Below are experts of layer 8 (counted from 0) of a mixture-of-experts language model. Rows are named router (the router's row for the expert) and show model dimensions 0-63. Each number is 128 + 32 x the weight over its row's rms, rounded and kept within 0 to 255. Numbers have three digits each.
After each expert's rows: "mostly gets" lists some tokens that are sent to it at least half of the time; "gets" lists some tokens that make up at least twice as much of what it gets as of all text. This comes from a sample of Wikipedia text that the model never trained on. Tokens count by the router's weight.

# expert 69
router:062044128136099087163127119126109115152100082149164114136190126100126138132107122157158122173204179122120105147176083089096118131078125111101090121141138157130154129107131061060154116119110151
mostly gets: " Championships", " Olympics", " Olympic", " kg", " Junior", " Pan"
gets: " |", "\n", "|", " a", " P", "==="

# expert 26
router:108087155185139143120086106130090151168172199153182116141137071129072088110139119185163115122119138161111147104131120099123127113113120132105098134137104067108154112145111074160181122147134068
mostly gets: " exp", " kn", "omm", " comm", " surr", " susp"
gets: " ", "L", "l", " L", "s", "g"

# expert 50
router:167095130144161132147122117118085112151096161131178097089165097125155115125148103121133115125136092071142108136125086127072192095105178070181102121208140098200075149172138114162162066093111090
mostly gets: " Social", " “", " for", " of", " Affairs", " Health"
gets: " of", "-", " for", " in", ":", "=="

# expert 90
router:087114145074134146105094133168153179172106142086165124094068093099116094137143179164144150072183127129118197154109078158091221115145155107117105135121127100186095091174103097112142122151074094
mostly gets: " same", " th", "con", "year", "pr", "ét"
gets: "1", "2", "b", "g", "l", "c"

# expert 11
router:086102149102116131181121125097126095165131120084168072109165143095092101140091073122126122180150117129142145131108121082111161105092068102126145095104144092208089186161135081151112153162073176
mostly gets: "'", "’", " Your", " Association", " Society", " Foundation"
gets: "'", " of", "s", " the", ".", " in"

# expert 80
router:102151160080087156129136133145056096138076126135208048156101118118110150159118126154084144143157090118183148119137129087093159103081116108152127134088185131165091205084109135108150094136133131
mostly gets: " his", " her", " His", " Her", " their", " My"
gets: " his", "s", "\n", " the", " her", "'"

# expert 63
router:083108102191118107187116038082114115155129121132160148135133109096137134196076099151154157164172114097122147110140108161078138171103132060106174131143150108131160152171134136069140146196114086
mostly gets: " one", " two", " other", " some", " more", " all"
gets: " a", " that", " one", "0", " two", " which"

# expert 104
router:127155169098108163147100161160123186201164080091181130123095107129073088165136116117154103131183120124151154138135112145149161164093110085165164149111146159188080160135114158098136086105087152
mostly gets: " Historic", " surv", " cor", " Abb", " att", " div"
gets: "\n", "9", "==", " V", " St", " v"

# expert 42
router:126122108155090140139103124092073156158204110104136065094148111138084093130123136130142133077105141072130157101159068096141177123099151143066131103128134103128127140151121128141114110127111113
mostly gets: " two", " three", " few", " young", " Genus", " Born"
gets: " the", " The", "The", "-", " first", " two"

# expert 36
router:134138135153110188140108124130070098255095156126161092150126125107155156188124100127146128112155108099098128100145139155118172130090123049143109100127144119157118142122155113066120124131100125
mostly gets: " Williams", " Jr", " Smith", " Baker", "sson", " Brown"
gets: ",", " |", " and", " (", " was", "s"

# expert 114
router:128084145136117179145100142146114184183167144082179064114100104140148127142147118105155157094136154167138131070097049128068143144104070118173118070152116123143067146175152072098228096110138110
mostly gets: " building", " built", " house", " Avenue", " Street", " store"
gets: "\n", " a", "-", " the", " was", " is"

# expert 28
router:096135141094149152218126158148089183188140172098129112061098129063113158135114075111106147102168109116164164177190078122102131134102109076110160145161141146155069126180129109093142141107077182
mostly gets: "stone", "le", "ple", "pe", "bon", "son"
gets: " ", "le", "or", "on", "er", "el"

# expert 46
router:053144160124124151165121164099100130166123162142175089185157074133056186128180083077168124129150122104126174167171055109104145137102128127086096107099137094197083140159164094076173110117133108
mostly gets: " among", " than", " months", " early", " FW", " MF"
gets: " ", " |", " of", " to", "0", "–"

# expert 96
router:100149125117166148176156119075116136184209096052123123065110087172140101133131142081105106079134138159128138151118106130118143163062107108120119061195124104151092163124080110126131121134151162
mostly gets: " is", " was", " be", " were", " also", " are"
gets: " was", " is", "|", " as", " were", " be"

# expert 125
router:072092094126191145134119113099097121123126144103194135141169088157140114149112126106166084102146123061158183148127104170103137116091120061099112137139129116166078103148090086052161109175159114
mostly gets: " but", " However", " and", " although", " however", " or"
gets: ",", " and", ".", " with", " but", " or"

# expert 66
router:102140173114099109146121169120102170177108133102176134124174077145103130169092098159143109140159133099135149148092113135116150124075096052140120121146141079144148134138189083147118111153157081
mostly gets: " Army", " Navy", " military", " appointed", " him", " kn"
gets: " to", " a", " \"", " s", " his", " as"

# expert 9
router:147138154136116141182174096098092155165165161135180080117154111153103139140124082185166131141194068082172109098198136142105113087137120103084112138158095077119105137131105080140111133121122155
mostly gets: " football", " Football", " players", " Player", " NFL", " player"
gets: " the", "-", "|", " League", "==", "==="

# expert 60
router:176098142105094101162124119108152131188201100140167159091180113177145121123124150120151114134128136060155144135152081139179177098083083117079150106187153158151113121148129055113071093103101141
mostly gets: " =", " www", " album", " genus", " club", "//"
gets: "\n", ".", " =", " is", " (", "9"

# expert 97
router:103171163112097125120152129125119094131118144119202105154154063152152093131067071122179151132152138132186173125125124141117146109137105103124125156116187067183107190167141130083184060136123119
mostly gets: " high", " off", " non", " good", " low", " main"
gets: "1", "0", "2", "3", "5", " over"

# expert 81
router:145102120159080140116093133123108115192142150122143135107091071126121142171120115178134113119149108067142161117122151134072107106106132095151083123143147082116140166148108111052174112110081069
mostly gets: "%;", " During", "%)", " Mean", "%", " %"
gets: "\n", "%", "3", "5", "7", "6"

# expert 79
router:107110179106103148152104089157084140125175111087167127095110083173133140173162104080191152155167094086197158114111130089147160149077144142115113142117174132151062178189139119112173091152103119
mostly gets: "\n", " thus", " statistics", " Authority", " number", " dates"
gets: "\n", " the", " February", " November", " July", " =="

# expert 117
router:115103107124089135157125108085079126182129131084182115097121104109124145127101130139176140128156070110126199124134129127099142098104140131151068139091166110143118101098105118089157081172125092
mostly gets: " after", " when", " but", " before", " while", " until"
gets: ".", " by", " as", " to", " that", " from"

# expert 108
router:104134121189179222135134159104039159190144107109240117147146070085097149123149130113106134087179099105108126108120109122090148132149124122132120105142208139136064130136165127099182086142149097
mostly gets: ".\"", " Preceded", "Personal", " later", "|---|---|---|---", " Pts"
gets: ".", "\n", "|", "0", "9", ")"

# expert 107
router:067106143097113130084127107134123115159134163115190125189086072146131124115128097124116130093179115125148189125131108089151160111129129056135063149136172081144105139171123108130168137186147078
mostly gets: " among", " th", " million", "%", "Th", " non"
gets: " |", "%", "8", "7", " years", " over"

# expert 93
router:136120164102124144166114070076114094143116121141188109102116111112049121156172118130121142088108116090160133093110087083131170084085135075142109105137143144202132174159193096129116101174088112
mostly gets: " El", " John", " William", " George", " el", " Charles"
gets: " |", " (", "el", ")", " John", " El"

# expert 92
router:163104169120125156166133113156075127159167107107187151132094097157130117133145113095191156159171076041131147123122139103145140159077133131120107120115158107139083169163108113109186035147096098
mostly gets: "\n", ".\"", " Mac", "|---|---|---|---", " Mc", " Website"
gets: "\n", ".", " \"", "==", ".\"", "\"."

# expert 120
router:143093135043158127107163075127095132144086144144204125112103137106128075109116134124155136130156124089204091156163118112090193090092123061170170128138146077177041192119080140137177108148069130
mostly gets: " C", " social", "ological", " Social", "ultural", " health"
gets: " C", " the", " of", " and", "s", ","

# expert 25
router:134140145132120187101096133121107170182117128065169102068143075174107090114146131073104085127138172111156187121149117148140122127102140094152163152101130109178122151122180152109140076124153116
mostly gets: " Abb", "τ", " chap", " ob", " acc", " Roman"
gets: "1", " ", "9", "0", "2", "3"

# expert 113
router:121137127094138190122097092073134135181124086128148144041112150161170137124149126106118142098181102179126144133146136124081147119118093111117119142108152093105121172122184127098115049066111103
mostly gets: " used", " made", " found", " released", " played", " won"
gets: "ed", "ing", "ated", "es", " used", " made"

# expert 111
router:078135150174129163124106154122048178210180091136164083138199131144130188114091088108152167096155125136097164096199130151111201117132134063122114106174164149151112117163092116079117120132143148
mostly gets: " December", " @", " requ", " June", " September", " November"
gets: " ", "2", "1", "0", "9", ","

# expert 110
router:126118164119116160170094131123074166182155186107153093107127109121070113077105084155169096083157112104168140114127093101092178101093104101129113148149189129145087141152180135118136080136058167
mostly gets: " decided", " author", " if", " stated", " announced", " organization"
gets: "2", "1", "4", " \"", "3", "9"

# expert 101
router:152104198095176146152114115074128098140100112166139151164102099094081161148144114106149126132179104113118187156127149173111115086133139109112126153156209104118113141149107099115144079157149186
mostly gets: " Ed", " air", " Votes", " Im", " qual", " Trans"
gets: "|", "==", "–", " U", "===", " ex"

# expert 4
router:052139170116122140163087110129127152173122102169154090135132063097082186104117078122200156139139132109106225095103093140132201114124142086099093157134126099182122113162081108064114144164125054
mostly gets: " However", " this", " though", " although", " example", " however"
gets: " ", " a", " the", " that", " this", " first"

# expert 77
router:116156141080112176131140177124100161171106082120118151098147118143160144143157126099102069134106111131126183156159083110093138096099089128103089111161161168132083160124144060102212121100113098
mostly gets: " into", " became", " through", " down", " moved", " formed"
gets: "9", " in", " to", " of", " into", " as"

# expert 20
router:128111099126164139169122208173104142159137118129185110136113135122126076132125119116193104115176108092138185092146104175064124122165076064096186103177129154139087158189084123149118054105085155
mostly gets: " design", " sign", " Oper", " oper", " repl", "uc"
gets: "\n", "-", "c", "oc", ";", "uc"

# expert 21
router:098074153120159174193113139142074127156125143118154109084200115126094168119117108145125139188157110155123149137135090155127112090108147108149114101171187089114139210124127107108123099148083139
mostly gets: " UK", " reached", " Canada", " UTC", " Hot", " chart"
gets: " the", " in", "|", " on", " R", " New"

# expert 40
router:109108149138129142179130066092104133171093114174171116095151083158149125104160070133096155119181097110082211100123108125101138132112153072087105113121123068125101111129113112082137099154106059
mostly gets: " have", " than", " However", " until", " but", " because"
gets: ",", " also", " have", " had", " has", "ly"

# expert 102
router:162129132105194107168099130128069141130157201094102135134143071097126120101145175159166148110127115106148113088147119145099148096150143077093108148164121127117095128148121123129182092095134162
mostly gets: " ad", "ap", " Mat", " sum", "app", "rap"
gets: "m", "at", "0", "am", "ap", "et"

# expert 109
router:111074134089147091098126105128117158170197111057133101056170121164102155179155093149168125127188125078177120123142103117170158110101095091185117125153164120120140135196059097110161122189098151
mostly gets: "%)", " @", "″", "\")", " Turn", " battle"
gets: " |", "\n", ")", ":", "\"", ";"

# expert 126
router:128125138126152122149125128098082202185121121105113077142166132113109169136144085142187112195131103129147114164185126153118156094130119118113103124132147126151120132150145107120131112124151174
mostly gets: ":", "):", ".,", "',", "),", " like"
gets: ":", ",", ";", "),", " –", " -"

# expert 29
router:126141131103107133140128084086080186192183152124189102070109140167079145172122164121118125135131072105123148134131090102089129126139179113130133096113138147157109130145211150139157058093100206
mostly gets: " John", " Michael", " William", " George", " Paul", " James"
gets: ".", " St", "8", " John", " L", " de"

# expert 95
router:106116131142103129116134158125085165234125079059157096160160115169096173142163120114178141149152120099209157152163129112124180095146101087159159091174174137166083168133147068115133126119157105
mostly gets: " forces", " aircraft", " Infantry", " soldiers", " Brigade", " @"
gets: " the", " ", "\n", "9", "–", " B"

# expert 83
router:121090193109102125152082101088133147173118113156162064107159132124156114117134085155148163098184151127113106086125130080099089150137080126138146080149170109164123163124147100079101073172095154
mostly gets: " wrote", " said", " gave", " According", " stated", " noted"
gets: "\n", ",", " that", " \"", " The", "ed"

# expert 98
router:139082064106145153153114142089079088174097121125182092088198089100164161143126118113141103093139128096161118146149100113109145131092163137106086112160134084195105147134084085105249143154110086
mostly gets: " include", " of", " including", " by", " between", " against"
gets: " of", " |", " by", " for", " with", " in"

# expert 84
router:136094176096160106163125135112131127134138119161182122074110110106130099113091122104136127154186145107119121148111059100136125115108157142179152081174105092178157123133131071081185058148101108
mostly gets: " Ind", "2", " S", " As", " Week", "As"
gets: "2", "3", "1", " S", " U", "4"

# expert 41
router:093145175184124143192103148134127172151168050103149071136177124131090167139142081140165153103198151126178120151135117116104128174116072097154151068114141157109128135086105129109140090125116139
mostly gets: " Northern", " northern", " trans", " Trans", " eastern", " Western"
gets: "-", " ", "\n", " The", " United", " to"

# expert 61
router:151103131110111163123068060101091088156168142104161059104189170137104094088055090151172093133179092039111163162139109129085172100065114128081093092118138133162143107132099153166160125129140186
mostly gets: " et", " †", "ensis", " ·", " ;", " und"
gets: "-", " (", ":", " the", ";", " and"

# expert 106
router:127123168092106129120140132062085133164173102109152115133105091159120194160160112171130155149147065143169140127130146141117124133143113086109104091167138150145137089140125119158153162143040168
mostly gets: " scored", " Turnout", " goals", " households", " votes", "sq"
gets: " |", "|", " the", ";", " The", "%"

# expert 5
router:089151151136097123173108128124084164161094158093255184121139093123133094144124156092165125087132094154142086144135125091113150098115115112143110056126141135149088175166117163156142041130033134
mostly gets: " $", " their", " pay", " new", "based", " owned"
gets: " the", " a", "ing", " their", " The", "s"

# expert 10
router:126164127104104167201094126094115128181119102079179117131126123145126207171093128125120155125174144136129167067132091115126171127163140114141113118075103069182120188163177171117167110158132107
mostly gets: " get", " look", " saying", " police", " some", " my"
gets: " the", " his", " a", " is", " he", " her"

# expert 85
router:138097132138153150084166133133129143118078104156151094106158115117135100098160129098146148146194146094192157167145126158110161076068142121184175039132147145160102143104095092081133133118063147
mostly gets: " American", " National", "ical", " public", " English", " International"
gets: "ic", "ian", "s", "i", " the", "ical"

# expert 39
router:138094165121178142111128098120017145134103163066158065141112107132100125104149110169109125163116120106165153100132134113077144130091170072124112144110212130142156145138114101154191111172097152
mostly gets: " %", " Apps", "%)", " census", " average", " graduated"
gets: " ", "0", "|", "6", "5", "7"

# expert 15
router:138148146073184129155151110137081172142108061087180113081149039089112086131102142119098102096131111134177114128143107114140136151098075111139102092174149108148114131140150131120112076117109140
mostly gets: "end", " =", " state", " ent", "|---|---|---|---|---|---|", "|---|---|---|---|"
gets: "2", "==", " the", " =", "end", "="

# expert 121
router:126087117045127115138121073139070110142081100127172114086140100058104136121114078142137172128154165129188142113158140143136181157126106062156096155149160114123120143153135146114158086168094058
mostly gets: " night", " know", " him", "ful", "edom", "uit"
gets: " ", "ed", "ing", "6", "5", "er"

# expert 55
router:122117104138124133191104107109086114126148126112146114140116088072097114120090090113163125144159154076147146141170107110085127100083131127094135101160165122090111170178126151079131089149124121
mostly gets: "|", "|---|---|---|---|---|---|", " Name", " ==", "The", "See"
gets: "|", " |", "\n", "-", " the", "=="

# expert 31
router:099040159116127124160077115090093168177139112155143095076186141186131131103086089112163091098170133097174140142122082167126119134091109080116075178085078089138145123183119118096186127110128091
mostly gets: " very", " but", " light", " however", " much", " long"
gets: " ", ",", " and", " but", "ly", "y"

# expert 64
router:115102119091149124133092151115121124168136121123152082133123078094069127109133095136108131124171154155154166158181067107132214089158096102090143112163128120156118156189082093114113084170138143
mostly gets: " ad", " rev", " ev", " cons", "Pro", " rep"
gets: "2", "4", "p", "f", "-", "r"

# expert 115
router:110094148173111142177142150144109125163132112132174116118085086074094119131124080132174164100169070031115146146129059179109174093109098077084151130159197120147080145120128142112186122142129117
mostly gets: " This", " this", " father", " what", "1", " each"
gets: "1", "2", " C", " this", " by", " F"

# expert 33
router:038124166113157169118136111132122166165144142093134112171107092084117112097131090131117109126186092078128139128098160144119126121064111114120098074118118113152135141157103105125128031120121115
mostly gets: ".,", "\",", " and", " or", ",", "\")"
gets: ",", " and", ")", "-", " or", "),"

# expert 53
router:144130117169140156174085095096068148106149162140167123153130083087074129137097084105125182124175159077141136163138095115099129111065118127087131104186132095101087152169127179115149097160122148
mostly gets: "See", " Candidate", " Votes", " Title", " Name", " Pos"
gets: ":", " |", "|", "-", "=", "=="

# expert 65
router:123125124121165119160124169114048168138143140134089101088140080106079168115123111136131112121130149082168168124184038128102117122123102067139125169141100149141116157144133115098141111123103132
mostly gets: "ruct", "ibr", " gradu", " capt", "urr", " collect"
gets: " ", "r", "i", "in", "ar", "p"

# expert 30
router:102089107093080108097090165109142138188150134095150098078166132110151154174096111128129113083165127136145147097114098118128103188064108150118105093136156084182131127141087124119169146117070119
mostly gets: " with", " between", " against", " from", " during", " about"
gets: " of", " in", " to", " with", " on", " for"

# expert 67
router:126099168159102128157103128095088112150097134067169139112128090091088130118092090127123116086116135112138134162138090118106170133093090112073136123137208123168173111145184043101103119193112111
mostly gets: " won", " Award", " Cup", " election", " Awards", " Championship"
gets: " the", " in", " for", "|", " Award", " won"

# expert 112
router:132114120098088069126145140120158122167157124094159131102158068122170110127158167120136116147108123065147126118151098147166173091102110117094140112161146163162107126136139060151076092066127131
mostly gets: " =", " footballer", "born", "ا", "|---|---|---|---|---|", "American"
gets: "\n", " =", " is", " (", " a", "=="

# expert 47
router:093157115083146157140119142120089127226105144119137097137122113089145152165096107086136153098238116114142121093149147121146207127126166078176093123106118062198083187144141160109155077155087154
mostly gets: " &", " McC", " McK", " Mc", " Jr", "’"
gets: ",", " and", "'", " is", " was", "s"

# expert 123
router:129074126148066079127137134067068132165144176114161098123164074143160159150145121115140124117185098135161141082129119084085172113118120054180082101203086079139096182144161142108140124166059145
mostly gets: " ISBN", " states", " p", " Court", "BS", " decision"
gets: " |", "\n", " a", " \"", " p", ";"

# expert 99
router:140079156146117135213120136116135098124103131116187134156113140104126180176115120161134065139155167100143108164145065146125095088157081102076141113115165138131101118145122073115143079120116149
mostly gets: " Racing", " can", " race", " Chevrolet", " touchdown", " could"
gets: "|", " the", ";", " l", " can", " was"

# expert 105
router:119155114078136124181151148123072103164161155161142134107145127128085115175102112103096118138210083141104134108185107143156139117061133078121119137086121066198127181226132099122119128148128130
mostly gets: " Love", " Night", " Your", " Are", " Heart", " Championship"
gets: " of", " in", "\"", " at", " is", " on"

# expert 86
router:125129157140109135139147114140105143128113158129146106188122137155097171116101138074102121088186119138140116082141076110086171105143109080116112116123139067124101126136156155122208142194122169
mostly gets: " have", " has", "See", "|---|---|---|---|---|---|", " Website", "|---|---|---|---|"
gets: ":", " |", " has", " have", " had", "N"

# expert 22
router:080134168180137083169119124094040154184159134118168082113102064154118147117125085128163182114145162118134130116139115141176171091111114094121112103157198128161133167141116108119172079115144067
mostly gets: " career", " Award", " known", "Career", " record", " medal"
gets: " his", ")", "–", " first", " a", "-"

# expert 34
router:090122151102136135164156117102137140134098115106160085136128050115051078142181100125148137106150119073158131131170135105150148125107125091152150144136159128113110101191135101098167132186106042
mostly gets: " well", " Grand", "present", "unner", " Team", " know"
gets: "–", "-", "1", "and", " he", "in"